Below are experts of layer 2 (counted from 0) of a mixture-of-experts language model. Rows are named down (a neuron's output weights, with its number) and show model dimensions 0-127. Each number is 500 + 50 x the weight over its row's rms, rounded and kept within 0 to 999. Numbers have three digits each.
Before each expert's rows: a language model's description of what the expert responds to. This comes from a sample of Wikipedia text that the model never trained on.

# expert 46
What it handles: The letter e and e-ending syllables like ne, se, te, we, often closing or inside names and words, plus capital O starting words.
down0:479541472567592576461530516468474454546480491430464443506485538513445462472365476539495424560615526522521501561505497426549451476439551447457457504523576550495479550468471479519507591510522625523468524478479480488508363426538506422456609520536430559447560555498437524462376500449497510544561412397490531518555503438529460486521559520542427465510452438529489553492567438486531497459524
down1:519570463491411454428599489423444469519473528527544565443541506558519499510580461557436517417521541511528429544447548534427470467451548519485494408556468564500475430561477536490495496539484498424581491594524458512536588522453455513504397514459557536520473620460457582504511460512458514440556464409527559569546466531530428467569549436522544511459466514549594470491522539366472460422473
down2:581495455496585449569480531555439515516587566460494566562516450457489560570474520430499548514422478458532554566460503555523492523636542446478429387404484487502500599580446518451529453555520519489540543502480513451488515489472569536436683438487462474485406552445541498472439527480547456471513549502455463456547523574549587557508497478469572458478500480430467572473495454529487491557530
down3:542556506546512464565470511565463399552473477505422487622506512509544550527496491537470542583479474481539488555494478537521480534435572488521420415493469498514545625444477459525573407457473468488450439464483564579577481590377428514431552487474542500548412508491575541497447497460461528536420499526457381566465396518547570484427432485533468485533522543448487460536533506449538586454481
down4:434482572428581589465463429501469576541488503416502556494488493499637616546501541447420524567520443498573610469499513447469538488425517418497496421596506452447485420529500523472559502459532467538424471503428533403587410461481460551560531475507453457614447576557480470506552483407471468529528535524485454501493500475505473487520449476506452456475480488455437512548594569520463545506505
down5:498494597472463475533492606456521485512364459494437488460468472478444516503432435526502514547446411503457459493404611443568552478444459555557554477517498486492537460540578505468445448457507418461567463490504454464394513542495447507449537493462506496472558514452523561618550523524521411472500555416520541488450502487585601532374539574469562462553506391518515457531565515458472517497446
down6:530528558594559546455537562507411567582521417497582465543407579500503476452507493448500527443553570528532604458563501519574435523505430542435509566550538504486572471519514490567466519393518514560508499460472508528491424593439475523423492538479458586515463446523489569454499497523541478613534516403507547508481540586507625473486439443567449462527461517451542451500537532500430440494419
down7:596458486467501383512583524517462484415482440494544542355494483516465455461518512493476504492535452546462509466494396554434406563502453460531528534422429486507479532486428558549541460582501578437533452500536552500521529526417422516528500529465501452549537563412501395522517437427563554433488522556459461554458573449602541521595511502497519506496482494520595526542505577575473529581447
down8:552521485507460536558568559460469532462418487450584471422464517550435396556567404473437509538543394538606519470514471501484487466416494521545446460526456484442463568544359482544456449415452482452544460491545500477502454478435502571426507550481501518556493482543489545373466512517469502507569531460470570486469463503580421502506529537550614532548545499550465554467417443498569491416480
down9:490518484519432522456479397542526384440563424451552493522483453523531436575559556482509593468543468566490553510617479498455449521465496514442452581534373468488436493502457479578483480511544504567532543507570522439517431508575555479613541441513492454514533573490647442528450500513469511527434526491486483473490490480580428493539413504403503464548448515499465546532520609503450528470421
down10:524507470482469469562578515442492521460421473517536467585467403444460546539470502412558492402518501487593556476487473426451565540407549651477524509458510499474466509499429431401480462434509492523431514503485403568522560500466407524497545472452494544504452451485453458454561445574447561518478518529566601561528521628544552541509481463465497518504499571458430479500578502449438475431553
down11:484465623501476453519497335476535520541490472379469521510617582537514522477473442515494476459483462439467494536477545529459540576472463516484454489531532527558453503540499503511439518466607535467489462567446559531524616478434464484534510416474484623536551457489498544404475513516507466469528487605554536553526509521416592447407515543475565412504438482520471454561463501519426562481573
down12:519566459413532616524541581498427449471528533436543503492516410502517613399515466532483518547466581518501408482558429535517558598500594529448556548513513408628523482455418575558545485498546544458530470540566481482454561515554476523504552538417510543471524487449483496606556505522500573461575453516548550520474477561538518588543498411452491473534514551448484489501538557453431518549506
down13:453507490455447476480436565534512576461554555587506554601405457455545504496545412512414506516460424520453485521371528505535474527540381462577528516511537630496548506472590478447493548533491500447462572548464504559493462383544534410427433486513513522509439475492527530537524513554469498480521500497519590532508495442500438382474449602544526521504556431429506547479534503533451418443523
down14:464468534583525513507586511520442527523607528543561505548535550518597462436502515609488489502537430464444523480441524528471574427486596408516476463575532428542504565507507499436536548475558456538476485392486516543484593521594526493524457448548580437550563487518513556499484570472527456475491532576537493530448523493536507569473517384501551524434533523520389504600489532593582447411502
down15:490392569538473639492482521480469464527508493516481355507462567453454527470496470527501473540456514507530525484431425417465429559482520509493446510542567536528472502522430424458611483503509541469485506446369351498469493497473537478492477564551552510495466493460484547320496496557439531567419534567484559529487556542440440537456485440489449530538455542481511537512586501497506498484417
down16:532430431443510454413496340440540393521451502515463520447517505422467511613510453538561520462478554473533539451492567448528534544438448590461462512490501473476466492571484475551467486509569516454448372493543454460441484464607453449450515469540528501536448507486540492525498492467486548436482511416502471461433499469485499438445412594564570420521525463580481491533531448473363559471494
down17:484457574540471584581457471417444525483523529564533508464506463416432392547492452503484542573543563517522501514400516516450406465479592497498495482507462443612484415518471518500528559512381580470553538540494528533498566475500469473506512547460500515524491547515463567547411350516421551449491471462447424510541401499549494536481523571476446555501491506473620536458398555502523536471458
down18:443470471529426572546517540538497394546489465494626537494471548520500567398489514474474488384484515472578525550654493546569514453572513463509473477484515535541500605442521460506576494569503590488496455521493416458509457579515551484483424480555536481448447591490462536516486419529619516456480409579492477523472531501537491526569497429443461480455435572507584510495538555465443453460536
down19:477564462442541467534526444499619529494510495451493575528526499453411398575596439457498513515421476463575482553483485461410585477464632492482465395448537449514426501536574492563549486453496501470578475476485507492426456532571474498523524465523548522382489475543497513550443564420592489579532486482525488462544487568509527600516461578441496461471597523494470530513455566557506589490464
down20:494515533443485480471484440487524539468569470401489456552475552497586484478491508525469568480553471506574498553557496428551588516426569474543490435570565485424561565516531610566481356511479528468515456492441586586462519487524479604563530404502487428515620404527509404500552493474417527434522493488472445533500541499478493546514445520501439507519572500466469451360524493435512509468487
down21:450490534452518438467512422474525528566462451517578476526523548483570487449504402431543564468538564495518387520493471411526528550447525505493535469566447456482545496551530438585439464477415451515445391407490550535491497529601553432479544497466422429475487563372456427469446546474527543515498488466448471454435536559532502571532545521531578486388538546453542598594452500491484469503484
down22:471609522499433529535437570443453528441520513538501554527557503476471505469517425499619391470460519463492501523484533499514527608607576585468493573504468431583429495578517494468524554434518501497453494522528535536482432667501488613530429424480446537514539397531544504517506494543443495431548534526519556445448534530529613603459461502454453425510534504473529493540496498466545535515499
down23:482507497493530449553616550521514461454533529454575479476557470466539501447548545543545482470486459449470580471378414507530399501462499491526468512463514523526373536517444479511455431451532518599476565493541558433513524539550548492530453534503476358426442420471456563445565491550479474397485501572539499517492397439615494491518561517581447454466511466543602494495575438505530458518529
down24:443439458598430475415414443495563535536389471449460607499413559498558466599480416478450465442441558584472524510445519568547531524541487528516563528579488519421541475580538504570482566525468532418423486511487452587530536520475559446551455528453477402558528480557498502464414536447510483477553432498499468488553522499525473499424563514484567493435551422375479543486463498486501514493487
down25:524580507536456439397516475471466462479457514502473525523435507555460539448551489521509433559522461410398507460596436443523505428504500565448511435499544460576561407532431441548490512483468518468615450431406461561536490533606448551491483456497577567527506459495607484547524445491451559479510565450409429498510485472523450563503512559542553512461442513592575525468559480584550568503548
down26:477502507408538398543526478472547485493516544525423532503561570405505503562431477537473463556472510553475579529414531477480540503554571464554471510419395512503588523400588511465447384470403543506527569404557497515587521490497501494533529571489572484454511408446451522555574534504447500537581502435462467612431501464521425445553430554459537496466527505485502511512468457433522459504562
down27:522521500406507533548521545522629467518518457518563527447584504465542445503552477500519489470509533513438517482582501566551472453541515362489497484412413433544512490504469455542446470428424526484491447447488588464517468491639397476549431559531500564459496463437505521520484453512500539476469428455436405638564527532565486452500451531506585443505514568538502522575497511599515455535438
down28:475531581521458494555494532475517541551399488523525492409527538519626480597450398477500582419538518477409514532474556504438547514480540555508502538469566450486520543505622394458447423445539491587486479388370442511516470452494549575522497470498505470546490467525497497525470417551454507549540594430518447534474576410544538590492564534521491464517512549485529520505505558440574530480520
down29:516590503592515525496477455531548486450483450455507496561509474459494690461524530492481533455438472470465593561533494491439520480515487562559490477414528457452454512438401500487517517455556509544426511515493490529527432474543557449517544421482462481540356464542546467584530485525659398491558442446524487436592434523516480494536458442447469512497499414510460505458535583497489425460472
down30:485611495534470436523499515433524451450535434513391487508518538501616493548414539518476514533554474531480532464450558484510486393534590539540606461523424455548525464503495521467517521545501372524557519428483559452492566523619388551465532522606466528490491487457458501398477500567548499468524516593474502528541527589458470535511537517548484430595485429526466497507428488503587499553428
down31:556576467414504497495606531509466529532501504582515485528499438510487379430503524453513574444466534566489504520533513540526553465477466428461561516531500512488464482477532547481530459511500551536523479504469428402368489497480517478527409542429476542476411626437443520516447433437595569467357456475436511463471481561489519489516670513464448517482467530508515540450471483570498402470482
down32:517514534527508490552536476523546515461390507475467489528422500490477509521440529468512481514580486529470462611494427501493448579471572582463445467457492500547550469500523447528494621547494466450512568505413504568454520545454469323481535574455498543518548534520409598478578501588594532445484518477551459585412471444417420515515437486431525461581482463555512476530512461579489475428538
down33:558440537455525458541464480507535455507447439467532492465571458473408526527528399464473474469444566486540633501513506422479481586529439506476566488526466560469527502472396515602473513522539437422498513449465514545536467498377492488536480532509588491543503524574548518567586550454422467555496616434534482400547526559485452558469537569487437462457594493510427537428461563463537503574453
down34:527449492483522510585514572452534425535421484496469455497496529548621483554497474463445464496470550514419478577497585472433500368520553501494542482453533498568547609514521551598555517475481492454462480503462503445571391511514568536466500444544551445535535563470448492493478385408486452451524564439450631461517449535491509461500554434474475429412447530579440501472432454520542548543480

# expert 59
What it handles: One-letter word pieces, mostly t and b, inside words and names, such as Gian-t, Yve-t-te, im-b-alance, verte-b-rae.
down0:534518466534553474482484425379560506470478428520487506482454474456411477468575581527524416479614534577529560559492502453537463577525463469479486437372461486399435572524466494560464453479442551584505602494567471546501527553533461535529463533446454494467521444507539566432467455539555528464424492448538452526475566491487497464477527561488519503502578495409625536578463597438490450509517
down1:526478527479518522582518589506466541439517440496532476457519564486428531600605496516567479618520523470551463523472470472540440426468540436599498489524550610497598515583533509508458464469535427477476416495488547540532562524457556543496443482424444496544462512583548475471498425498513490496570511461526379495551476446480460608517516490575482495579460580440492509624497514580473421451556
down2:560526467466527475490534616474506483398466464482450471523572463511535529473570469506564490634505547573397495537531510501524537446474488524565494523413531634566497567525401434478538546527441445543534531479514451512420420555531466445440542566549553514476584416514495474600518505454525512469490500574476451579545622572529506525519516566469499495515442464500429435457460519427516429478446
down3:530497474552427539411459588600498525540513467456599474537426398517449425481469540411464458533571424503549420530487475450367375546488504619461564532513502466461427522576459485522530581460539537528464480524513459515405606417497500549470472520506442502538541438482507505522389526532543523525490506564529466491469565498503414578476542485594520479528550484531499450490488442476482463494515
down4:545530541429562419459537522533436484413552468495511483457404473505514498435499589440580492431438529562516406420514524510520564553399556552553491488518447494594374423520445548495418501462521520543507507474509500442569537493458478491479564524498409546585439527414534555467508443525559523489528497504553499439467472504539533466434464453570435595535504471512486501520490574537502349578495
down5:522520493443565530476443547497524475451453563541409486624470433452410420468492549466579567531587503447493506525575500440485593542497431583480455592536594547487490506511449588462487468476586549573466539522486617459484449511501489526539528528473525514474450461473574516526492480605438517387540520480586435500574492521482549462566482474520486459473529519429516481456535615403523472465534
down6:620543441473487420450521480462449517469530549453436488485479557580550569489566506472512399620522410436503541485448502480487504454505511456440454581530536544472406433460465470543531495516636459485578542584474497481479538527465528423505464490432426524513568532539427497510549398505514460538564481527550535422538568443484533507519462507431386444506468477555521550396510490538597466474511
down7:566536469524488564507520505517562510463635520480500543399618508402431536474496520499524488515530585453525531612489432573482565458398525466482438458461469537503500412534483519663427524568485494460516497467568511611468437462497434472443516544544411476447468448467538398492543525555519497526501521452378502444485484500481465434490482484464492570476544505495469444555471549587510496477536
down8:431498515595528507583524522537383499634487426552559567439473403439553542511472491471498595539431542549496585494516518465539505481547520454534482477491545509570454464547469465515481499593611530422480484515559564516543544435464410502505495476441528561548529498500524485441546445608547565478591464462506515475525483442499458476437453464491550570633476560484502492494424499490467441405544
down9:494464486394507493493509459493453445504473483566490441422555466505495532467495550566542533549548516477418533488455576514472473505574533499495476496547481374479423404442545506422514534608478567526428463520547414419462541493575553485523569460509438549588432575620469465464467554457575524530441504494568593441540455449511480485542557574515435387546496483508529538459484501568520513470402
down10:447441493485472454510530503514532470513487458528475525485442545490535423375515463448443520509471468486549470564402545470546443463460427551598468470581429574528513599433474551435501479451513527487487446521457496433556501520548487589491535440510484484518426532595524477466499451462388411617451536484564604514548476443395491525432430569523493473485530433483436483509505528587604516444453
down11:518558439542488565488513452480438489512493499567512623502441478477407456521525578499488458539506404439542422575531415521434544567484510604521447497471441459489593525551498485609431431498450475469578555616502484511603579547474435554472536557495493498440550574584457486456433542525538540455498521502492476432489481506408503508438480553461523503534436442466534568563437446439547468527542
down12:455528520463485464507523486466502572460560531535479468431459471561568462513474463541498571581522545505508469376485455482516550426488561341482509520461515536441581435519491425461494527508471455563629507443536463568582506515510496440541496381477429456525466494444378551533529631511466482531459540491549476558518559476475534510440426526497456532530492546485558459555483530596519436386506
down13:432581509488434473519427463485505417417581426452571486488369547482494589457528483484467560522539507470538565532529528462541518562435524552450460463481533572465432455543444483462517505470536411501519399562554445548536518434546477526425468436538533426424577456615496492530485490523438503566526502578502506482499583447512444550561482494543468454542556474386477482468575604445526465497550
down14:489433554450507414504481598569449430543518469518516467559478523501438490500529489525524568577545496456526431504524489646492479531561463458487473566578451462589431419517553483492503395557560466500526477507447494447533477495487514521449452521517496496406481429444463526576596540468511478469579445392449409516459413397503433564522458477454495522508431508510606475527471581478431541547438
down15:423421545565372407510453536522462439488565507553491486477487505433596566423445513563546485464605391416486477491458482486516492480427450461522528522532453530528520428474560496485489541517531472507512526566488589516512510441545589526398442434535586540468515520508480497544483544506468481392442549512540497553446542453461461503526623489564451584496504556512527529491581407571428456474547
down16:458478490561557535528515535478477452565572481493482487526625494504553588474500455532435538524512460531481509436528507458532511567476476532542526527503625617466427483498563527420521488477630529489496499478454478515502486439469634418458546521480427518531530459439538414539540541502544486565527497492502583491484543388474534487517530461541471581483575541497506569520437475453322397535487
down17:486514533451450533473467487517625486505477440439553530534548499467466473492618497406536473491419515536476501506525528512492537538529424516545496460468607538480478527463460487519489433511520501545480546595528454536389554519438634547423422582564501531556444549542505521582581507483501498576531462454419599496568475454576458452476446479514488479471574476563496467589546551440517556630478
down18:492595464468551452521464461533474519560518521535467536547418563444475476478514424502422532399498466479506496515436567441485444503521411485463461510486553527525552525326480542525419489470443473540507506463418539574434571517476488590467447427455535539497508547373474453465435492472578384452485566507544513571494454586518455558483475517505554474437519567514536621509458549511442560498458
down19:490525513404474547551454467475490534489447478434436508525511575543425532458520391502502652498460599489498560511487446594513507561466463595492498595568480514473505479473504551556424578539449465574504526550409391506495490469547527466481409587453531453504484548540442530439480544499454507507462519409504443578460606569518506425567479589495468516576523531555511512479573473445549535514474
down20:375568477605504498414447529534508579471457511485567471534523556448429546493487571475476552509422470488519422483509477456511510562474443422561427483384540559488554585494487590508504502571510448429425530517441579480530482492523514496506587514537552514547511490549522522437532510510555363526414479529427603550532515493422528549534531372480533478571529560475474486558527529585478518476491
down21:509521463470444525458449572421460545518502447555596582550434575488559488485345502495520446576398477536502478562472474502523564567462539533513487530554575504566487573460497533551546423568502527440451457461531510450452510552455510625507572507514526474443590493423508420501406476519468439527516494431491464459594521513477378487580565507476491477485451493574468493436494413560502489521469
down22:494486635468472476439430558536468423464511555576486597569472572491480492508472471434603415456484516483547444498455510466515474476606572527530501529479524538496494513493465448440547499464513482601573540543513539476552496557517474485418417489464470534463450467471582597552452392549503441447552542567572522577426557541512552508529486437549538509555475528462589514501631444460535488486569
down23:529481534570523556474479404585577489509485526487519551513466504481424489412543554504469426638496552494517450488419414531490632552497395527551492540545480529500552561599436488570513502544469476507550404512573452433432582448543540465421419527511531428421497510463492481442457512518531566534575512466438383459548506501467435391464498521553462494464512472517478495498433532462490540493528
down24:511438483504475502558512492491480568479511548541534458516476565607462444469445526473480519518469505483565482511463594449500471431506467513475430536474549576492413596495499434467444442586437533599427534589477550461528469485453509482427478408482449541514444491454486404481438480538458536495523560618521454561466441503560438448577531420509573507600447532526459599642566515485531533510459
down25:458526523600513559452487433510532479484462523522575465428408486436573561501451598534540509582569539536503496603553443435468501468494501414549554465524588457508529503547540555445526576508465560465479485532514499559410580459500488432417458451536478566525510415492526523485529525578489606517554426438489587478490510454501419467509579533500521487473460406502487370550444535539595475480460
down26:418521439458447567577602555482538444492620517589505546552473466564430552488541414441482499519447542464473458536496511542425526520500437450484507473529557596477451515591429488492467530522616515498417510441514545442471496460481510551495473592502583462496554456516653493481551430541593534573517431488499573497483557523498453440498472404506443471465491523488506445411475519451483548454537
down27:538527473521516522523480597482437494463572526544564603467570533537530444488483592404431562531492488563480421510453538483491372493593502493489490537500504532492529515566397508432445446538495460550541428524526512562517501570521407545369464460440486568477510470573499499503533442445441502566504560447508523545528453569541550455474441431591638454517499430547442490515521538480574487451495
down28:527525492474512485580441477516504453542530485529531503479436413425425453377520526404540556564512470436464549463543433448479435485539480528422409490431560478547461524545526516552485652532392546499561468494495496418512461603556514408420470545396526465559548544516514486532460549530609528502482468490486449492461506548525584494554476455386431532485469550566489486501505536560441504516489
down29:477412483488460472442382495489492472529543504535433507580529480528481520537388459524446455406445468506427523534421574492617533431411449549496517533564566462494544475430489525467455530442513468574428507426425497552540457514532533447388540518543503464519526454533416427566415545501441450564515544513412516447528461508599528435474525512517471466475524375462505570500429514511547526513551
down30:503479393583474493489464451581558489452581481499516438507421475451445581432536463478370476423570569496499447412498562553516506488563504477498512523548490466501581497517496430403475410492511486470506490535502430512397583551529479470534501511548556528459474436541523512510428561607547438470421439452529422489477513578393450506517552406482503421533455456534444488472542513561532429549534
down31:520483495512402488563507612518523460580525495451526487515465454460604487544535443428608429420551458446404445502389484464531561453460427473485518460540492534432442491517515546468517444468518547479519603436452592467478553511561606463462460540595544538458510534454487555545530481435473483479591562480517441524471375486549574536577452466518518551503539475540487523463548483475546449428465
down32:497464406492483525491504478457426533477536530547477411499426598598504498382383514521489518512534505568548466512459485421554536461572575507679552473514532530494543517573455467395448547495430514589425503505513420536482497534460473547532468552474488514500485444512546494445563508556510477540493540580502566501561520474525489452555489374510453572503439463446506442537550561474494437417532
down33:388478548510522482588555469492556498500544464536516449400412450394474464522438530510461457504483456449510530527428545518514461461368441470519422631461427586515439497426504519538506403490486528533492554532477510428582598511407496518551497474509538451469495420493436531436526448533528512530539475474496535539471555475367538428470461542463532432435468512533531444467456452507601474484460
down34:536428535558412478569435620449474523496546575577468488554418456445562498505461476538544490438419512589615571473512448520521461514478483541424548605579438526515439525508542438597500542481440545499391504486508493531573573471445525513508611434530503520541443500525448487395509412479475499559462443454478504490519501573459477572497490522448532484493429524421480517541538589493536510532446

# expert 31
What it handles: Plural endings s, es, ers, ations, ities attached to nouns, e.g. yards, hills, Russians, carriages, Finals.
down1:479528542486498499427544460443492558498475534492433512446599519490469445537433523486525548526506408446496464464515433498512563491479578433516572402482533420500431404563452419496409433498492469508458418387498549483506463508571541397512543532553528553531492402485525527569506541609451491479553489483549544452556447507502553612536448555576411510568574449526504523471600478580479490489511
down2:515568497446403534417504461443530533468462488504523477396486510535530532415505427516566540445530504500460530390502526446532526406503525494449607471406596537535551552460515542423466524438456472552493562560496483501515503466522443464528533375458603457534536482524521562634545421425438573468458461540455530438581555489507487510603531469493519476480418507540486453434440545541518526534465
down3:517524546571504486481620598452472532451460404473451432451485451602469513353414488444432527476435469476504576445498499514509500445472467458568537376450406481513481419587529502532462461530453553463470538396457523496540484480579466493540526379572504465535420463549496462479461537559511588491554535513481469523476485576461480584500519497501487497470550460498576453455542514479472471471412
down4:433403466486593555478536485485579482517529496520516544520406549555416586564520581460532480478476512564518509551451519484486450534430567483439455542529427513553454495485439497530534539461483570424443530485526537541474505623435416494526526582426600561433508530484484433520468457511458586429544508452562405536436405501523477593506425511469443476418493518472400474500530509510413456538513
down5:525505408481545481515527452470521554555424311462518497471465561468495442517535565490588628458391464418488501509522550496538458542522572438493535574551434550526485466551471532561483456498481545520478436534432530514506501477568517472523564501549580523501550588505468550389456514428532469533465511512547462541545487503491583625519487526473470542492525524468527506555376522535546523443404
down6:541516447494529538509474438515486538532531524375396529470502529422442566429484467561423502580524516530556606382510452514464552441498550473632465462490444455545542645391536566495530493528581446518488442452528558509561493470484481415573540436519496466460553515488498506429472578523609542551552551560518483549462492544552443485454517427491510495430529476458553475526519530522452524523479
down7:599522439433423476512493423470608557523500471426495492585512578533435454490460501448459516525519474488505500469521559445487518433479401599471477524482411583552423574539576466551509457441465596523487515516440532625517487462524542472497502376549548505464435519508563580450489572579533472518591553557522435502489448489492473575475572504491490542557495472530469544434485518427481468512393
down8:534532431370553428425432563503541468453463393443510433459545612494519461524555488482522555535535490524604391467537524521491474546512512486419469469513482531503457559510529554566583493502358478521525518486451528534560513512488485551546458551587467576497543528445522514485489505459510504488410475409469372514528463557526498529506516502549520495401527562494448458548398452495420481521605
down9:528509525539459450537509538503504559537480586616459484483590515449505566402489518535555482573558591455558548418535553480487469540483513473471590411473499455541516463423486557457593447469459474460500478474508413388474476438526573539534445572533392480505520504507461556630471522482528546406431559422587370534500475547510516537542495508454448484494464457548506450498563459455506529534502
down10:493559499541509477513428443497394515554550458518462523588493437404464581416600508518505475451546535533645461464483542470582464555455423568519456455541489549480534512514420504345617546496481520465494492544546486556529491495556472438462484514510509500503589470509432492548419452439551511499440496617422472502546514523536534523421414509584564477489528528532544456457489482499531564467546
down11:503523447548479451502541382544563527492526498432533516461488467518480438540480512628511504513437585556523580485515469556554425496506492509545500487453546501420523521431542496537589550477452510494546534570574502464509566436549474518531533587588465609560466462541469505467439593480548548497457508488473421649565467534481523546421533515565516490518451447568390525540599397489456463528506
down12:558497523519391434526373514521567482475568471509510410501509472455545436471572539520483504519496409392469470515490501525420495565391473412524457571455512542508549507510626494546409493475486516477560542567543457594479456451519459592493508448545491537552480598489562472492478477486563476559489453526523512558476444432444535530477566475543574459474564478437535442528425522478394421431512
down13:513562515519511516523474426498486578461503486544506485541534400445370565548515434541569449527431505447557558574444527512593551554512523513361493431520452453407558535547502521478390470538419474478556612518469567558559463545522464536444480516510539494523544534513596519502508436501487539542509473437470416432463467590458410525510446544495490618534475508427499455449439508501503495473557
down14:454465562501467513475510457547512507530485388443469513397450532564559516596478484463552489453457522470518524540481508402388463471387579609478387587541512431464496433494591431449501477470499489457472485457423521451475421442480557483485553516485538542540494485506479506551530494594379479416468506498487471457421521518485452584525534480487366484417495516463493456568551507432490510542456
down15:466543429560447533522439572479546492534541521498455525475505557424468405464581484534537511452486452417553431472445454456607608481577359557487453481529505557462427489527577519451508538445516464540464489488507507523403458542481460471425556439502429458482487511434475507490412537507513474386528417565520580496500448521494538544518540432539485530539469511538547518491432587518416425511616
down16:385463508539483577527465533509563482513552485551502591444582539465567573564440525480454486530466470474569442465516498516532451521474435491517497434585508524499514552560401483498624454497510509480554502448557473524493462474465465565518527523559576468443536483520646500530420535436446329471499394545488453529531529539532655476469535500449511546454532521434487520483455523439524534509470
down17:407480494485470468542549479479554454504535515497524559545488544426516569490501573477438564529436511436527501506668514513525455562510461494514500466465530484544494440419419481509425518552497527516544412467520516339501543488484455475517462513603535438479560505403438563481520463487530550477426496544529441534496550507544544596574472563557559567585531504640470529560576472488538544468435
down18:572607420500474554426486499504488556546561429482474531498450496526490443462509450460420449523485511445528522496475522475532536451523427488446450518434538611487532537508452493400483549531491454515595530479429549408428439451529479486515560564400632548515436472529496527537498519507449403548480590497523558509557470519518442568502507523452473606530510480572517651374472521518521499510526
down19:466529490515496429504509524521477620461514553561508529536547455527506542478535456485422530483507550523524525598547516408583529503604482573528493476457521488491505442523505573469521521485598594419462502440571480588466449492472521568425518505529473537575556428464552431571510532400554466462574610450533406462439471523491506536422534517567490483521512594604474533561592465573570476533485
down20:496563586456492503523505585549464526429539565450467502536569479475492544577550463510408458473510484456553464498457438541482546536576490453464469521437557382453518493493525454517585557550502502541504519461518411614378482542441488501502488488490526486472491506460419512602527458486574560443508397440521539374393570555573538530538474413575470527532475449487531498517468480555426560568527
down21:584527511562591618444482490527564407560538463525425537438480475498488454476516542522537504471520549494492383506475500434578615528524607436529462575486506521576501490509467570551475510572507508431586522537517488436474563557498498562548573625519433521422521484509505435439500448451572470520532484463573500407433463479548573478518536408557473473481467527497527463450504583488413540532523
down22:492519571422459423477509498507534505403476539541584406511480502441502429411579428484462514475580509458477479491497470509448477568481508425614461392524456588465545471489546540444462524544394439402521554586521506526461597527371474476494450545488437434547566579470483434532503563516577520504498454494501534546569479476528529544534554430536524587463451550562521511496456483573478499487547
down23:492533427516477432428550537439402452482510502495579562500467462512582448528588441491497509588538526546518446430587381489457564445435484438543405500435395437461454530452533489470444413554516466464559470472447509518591511479460539561555522602510414388471428532525487495521470569500606453607437488516492481504521475461524534459504559502470491382460518536509488479484508489504494440514496
down24:500561547534482425519493450525508502545527507563587483510549513426430481474448515459462516525514522476535554533511636504504466480539427493455419532507438438441558484467565493543532525421441482572561523390556491566460511498484435401457504492484532442544456415455436586542492533584649505459584373498469528492453447552571477461471467434506498584464471472486544499535454491511607527420501
down25:467570492506430550536464435531540544423524507408584415412426433467475533491463494599499485488482546507479535472433448523466543510487560539473491477420516438579542517528507501450492500478443463454515418476416523554545544534527434455527523433478510511552500485500484394497575471536549528525616537471545574508552516488388360534498406566431457530441526507447511441441483613426497563545528
down26:471484517491360437535475475511641515477564366484475458538509508524438508496485568538474499540481505505568459562510484503461429461461545502503489558543494470419613481619569552535451542480479513549411562467576491513453460460545484552420547466559523578465494438527479534586530544460464471503566533545481424550548528558394424476446488559458510439587600526427485496566527503477517497468487
down27:496425487559551578502595495530466585479542516503571497527453508546426540469502474540549527498581535429512529515427514474465424478598535489507558459456534502666536570514597551523498492446499571557491466584463505511446471514427537490498482521427501631445535497481522514544572522423495493431515549571639537460508550496537507446561562547490574505497550563590455552397522514524463516490483
down28:502583509448569520513497516435505472533528490406427535544548518517551424512473507491598499514445468564413565543440477478448475499544434477482473495470440449596487591494444545530447522463362492482633546469492506551521400510520444547481473459521467583536520490578508451538494482440489544457483490524585537548542534596508587484465501624485450513414458548515456431451420530509415529570453
down29:485484465521470483578427527523617398520520499541569422507445476503514527598519554471494444480572453627592535473480501482448560547553507392439521470523492403468504480449530521496504459465528468556431461486415501488533529460500550502447427407499437477521485578576460445504586465527522506495506513521439620395464486387461523533570459472526542474505499445595497518496430460558558449551538
down30:602547522476480584496536489442452517460434466536499549503515511526495505422521396510506459485420491455595498491471471533417508460476563554420474528565480479478544524498453560493618521523505587410565523543525539506466434491574526595508534578504503509417484525454693512503430512554439460516526487424410438431504550503551561477396522456436533553450468515473504570466466541511491502422512
down31:534500488563560518505486611517423393499511541554442498557528551453473530501447485491464471524545495488438423490546532593479479532541494587504488477531592534533443542618494567504511560506424466499484523507513509500652579576521383485499528567500402538571428493479501513563507596506505492482421488477508557462507465512458486431582551478491594387544518531553416451509578476545571521468465
down32:610425525501530504523475540419474473522352508415451521465583474353456510509491423536490567543442516586429544536525560457472499463617515565491495584463543515456513484484499498545564536480444482522539528489533442430437513513537526460516557396523435558521507508543462554511509557413511522485558530457518521501421515506510557631517551580530486492370496534493424491507508487441491567452522
down33:469521534521519521482535558515451395567435532538567520454523467548558546501493544530520458428513427479482503514444483576552540487527495441513543468535456490436592533534529514533500513525555626575488530456489507488385518506496507487611456540488490499552492511392589515408400518439614604431585505372561500420423506479523416455511509505458420551470475526498450523452469516503466478406507
down34:560594516518457472425532516475448554584573401445416470524446469518637519627459459426523500493438446562549557549494471480540469441424631490441497542555450556502543450456480506484543467488465517505478503485492476507541537477507468553528484577452629451487487490510485469483499442518492389558468467549439556509534477540444453467536516497489486522500432564464398486488491554555585607487422
down35:435498494529394533509439486475492412493509502527568525482407553461569578552428407508483528617420529433441500472526476463457551468491527512575573486607661477447471429596538491532481536498522442484421466484432566549573534481502485461546531526545494515510524496501563556566482616475419512479552496414521576530540527436483475505492461498475540586483433473510528520490576527464478532447576